config.yaml
n_layer: 8
d_model: 512
n_experts: 16
experts_per_token: 2
d_expert: 336
d_shared_expert: 448
activation: "swiglu"
moe_layers: [0, 1, 2, 3, 4, 5, 6, 7]
router_score: "softmax"
normalize_top_k: false
routed_scale: 3.24
balance_loss: 0.00388
balance_bias: false
router_noise: 0.3
router_bias: true
init_std_router: 0.00662
lr_router: 0.000265
vocab_size: 32939
norm: "rmsnorm"
norm_eps: 1e-06
tie_embeddings: "early"
optimizer: "muon"
lr: 0.00565
beta1: 0.95
grad_clip: 0.5
batch_tokens: [32768, 65536]
seq_len: 1024
train_tokens: 424900000
steps: 8721
dataset: "wikipedia_en"
Below are experts of layer 4 (counted from 0) of a mixture-of-experts language model. Rows are named router (the router's row for the expert), gate (a neuron's input weights, with its number), up (a neuron's input weights, with its number) and show model dimensions 384-511. Each number is 128 + 32 x the weight over its row's rms, rounded and kept within 0 to 255. Numbers have three digits each.
After each expert's rows: "mostly gets" lists some tokens that are sent to it at least half of the time. This comes from a sample of Wikipedia text that the model never trained on.

# expert 12
router:145112150064165087091167147130141155064126138126091147189104168080080139104107140115151183136207094168088159114098120147154106145093133152184121086184122125142162077113114094075104104108121102133109121116128113111119133176133097185141144163095104109122142115089103134106146090134190158161119120072139186092136114106149051124182170145185111092167090078127097149104170080131107098077167
gate0:127100130173114145110074149106131151124079137145136119099120114128113121134209162153113171125142086043159126091110089101100118091135119181178072139106123152094131079171195102119138138117139183178100105076155081104130125153102061096126165133120096105087123132148173130066188167051100125144193208188161113101137149126080134188107154098141122120148135073122109115170042133103089072105091
up0:124158119098177075116126149072135107126139112157099212128171108160104066145090143116170105074157185088078121157181194179100139158112119136097167123123134105186090186098151072131139156154134155201112117148095133102113101091177119136141146132127169156158110105155107118127131099109146140122139123078125083105090127102184118104145117146148107169096133083142168178149153117095099157151155
mostly gets: " \"", ").", " (", " $", ".", ".\""

# expert 13
router:090135149085142105112167122133127150086158127111164139118120099125072139103091126164109160175100139131102149149127183135104108118082146214120105147148116157115125128093114118125114076128164081114156192167188044059100120178113083094165122186172138113133164157123081134108173123095141099098162149099132206148122130120156119159170119150169142114125105092100114126130129063095127167140090
gate0:134148109103154103137149120096056109105122125087063154186125174152174205143148099099060108115106103064140140167079171080147154069145125110096113174107226147114116136132107134121138106126106150093114151126121080123116123104113156135120102111150224091147104050099116096167119116149163190109157118154123121096081123148185109096093082099064069070094097079186125113123111097104126156091200
up0:129154118096099124146214115118115081153092121113076137156175109126106110132160105163158110096178148181171104099114180145153159136117122067121103135141117116119087171131097157133133163182098139156061166140152149106107128114119158110113200075109118106137103118167187183150150130162172140115138142122116114089136122053200105128065129172076155102178146156144167166114168184136172119124148
mostly gets: ")", "),", "%", "}", "\"", "]"

# expert 11
router:118123188154131111132115074108166140128141163133071127153131096092174111077095122150132096134110204148152233124162159125084138126126132175165153129095118167093114166140163203094084197149081166147172151198128104105140107112134058149044057140111057145116086089091085129119140110085121111080166101153155153127189103160138128167155063077084148161111140164156131056069192154078147147161167
gate0:072080130142104119139109158111121103169133088078109133207117129114135127120165145121171113114132107107162082132185193139167138076127142141083136082165130123096123132127149121104099146133137069158134077144130092168109109146125122145132156155130115120148150137142117122127125127177138082121113098119101070103145126089135167174083079048100079145098104119058143125091117112141156127178131
up0:115143100107087149180066091045111138144108157179151127132147126123131162143144094134204045147121130138175137127117166157179116154125121122134110088124127160149139154130170118155095108166092101138182103142090094148102112154202132180169098176129141111139129098098059110093172130085120127184121118161133080153051163141163158125142123069109114122127023131181135166108138113084136115088149
mostly gets: "ial", "|---|---|---|---|---|---|", "ical", " water", " military", " human"

# expert 8
router:134149110171156090145054153062117161114121102047100059115199125163107063125104088135135119105083086159193135136130184091076073127121163134101096121183121099083123154131117155115103089165138182099135132171099143150120094058120098075071087096124122082061128078137082134103126123155129116091164152077085136071193141153112144108113056173109139119094088138064139139122161136098130139148125
gate0:164055125105147171116148130106129069134161152110128122185128106087130103196147132124143149141082152126158122117133103169154163127111134148079131144099131170125119141110070217132079101096116126146148080155107116161123109123096098121142085182169119112084105094156047100189066169082128176065129190104161149080161096175131143126060090071103098110106148174093082113102113107146084106098125
up0:068129123177151118124122127105153149084140130120126049207177121119073128118123074138147124085101107182130081129152124154098109162163186117114113117156106131180171077142100145105161113104142182147129154165103227110133062120141185129074077132123140118128040143127158109176123093102113171122175103099109121099114088139084141130082126093141173049058161174109143149152110105161196119116109
mostly gets: " David", "zz", "ley", "ville", "ara", " Smith"

# expert 5
router:141116155136080118121097172177139124083165102084129128097098092104116125104147127112106137133135090166123141162160121131109063165076110128111066155073137125150120128130135072132150106159142129087130123107170095159153208095089158134165132181186108069169170138129213101111135134163116160175146161146104179127095149153175163119117128172190142120184110144149075150131122096157151105090139
gate0:098102111131143159128115098159133082092157148180061116136098132088146130115178106125115159107138145157144143125112075070078174091139142164130169081132138153139192173079097135062083116156141111134150147116184157160175144137172164128205124145165107124178096116177062071122101081150156199086118112138143083066132133087161103147171115136131155121109124162156186127109171123141161114057126
up0:126155168147100081134130098099084152088122201135184112144078145115200118139154084165143147223117117185125162134141114179113070172122183060161122177158094116138123167065124114129135180102165146148143193123221150117143202145119134158083092130183095142112108074113090103131091045087107109097128128189182103119130119100096136161089126120137105138114167092084139115057119131112095124149159
mostly gets: " 4", " 3", "0", " 6", " 8", "5"

# expert 1
router:117133113104056067221119090174123132135105100090172126118110145173158102182127147126223110144138111116105050112120160096162086116110085127064143174207095157116067125099137156123174141092150113128185121124108104151134123136146093088113184131118147153099148176140142129125099177124135104140139159129100126168104151111083087183167136185132114093145165139089124127108092123184104166078102
gate0:117134137151189136067128133068125124106109126090133180083104112187093135123130140116201091153121100102159106136119084067092128137124108141112117134145114150163084145137112174125095140143121170105154076059118184085144125175105144115104106086133094131184129144141115145157186130099111150183139159069143084157124103213090142094137115096161099038143123119103137138122077167167112181104111
up0:095146098151170089155121100121148083078114135103113078070126081098157167122083145121070153145164151139140114155128158182118107127113110162165106133124141080136144114138145094060135075148118121111066157167151123206115111129190153075142097148150108135132129146117101118161071074103149147129170157157095061092097133094179141088092078115097102134106099084093082088107080119144062139075163
mostly gets: " |", "|", " —;", "\n ", " ARG", " GER"

# expert 10
router:134106176091124164131105166114085140078105117165127133131128163116133122071140120120104191109120133174094105106102139133098117166160155174171061140165143169125114109069150078106160097067094197115110125085117125083133160150129071162121123142131205179051125134160136153190133119126151117159184114099146109160159168120136140131135151132161089125081112183136120175134129173137098074111060
gate0:186147229175112135119125175135106138143109130122113168069141175113096128132150140140137143137118147128124175109106180135145135131161150120140109101136104098163040133150169109117120056083092160113148122098128128077154099102119123128176178091164134085180167106109176135089139090027101118155175177072083151117101165100092100055067145109118152075126162107150085138117086089146132134120139
up0:095127101102187142142101150125141136077102076119077138089174114070104199181129150170110147229095150118137107108085142097112121124117109106158076160099101133105119103144098141137140078110165119144094117147107186156163140128158140139168171138149189136092154123104097128153115162146170154083179173147160161132136126112119163141098119084180096158170129134120125140125149071083158121140127
mostly gets: "\n", "===", "==", " ==", " ===", "===="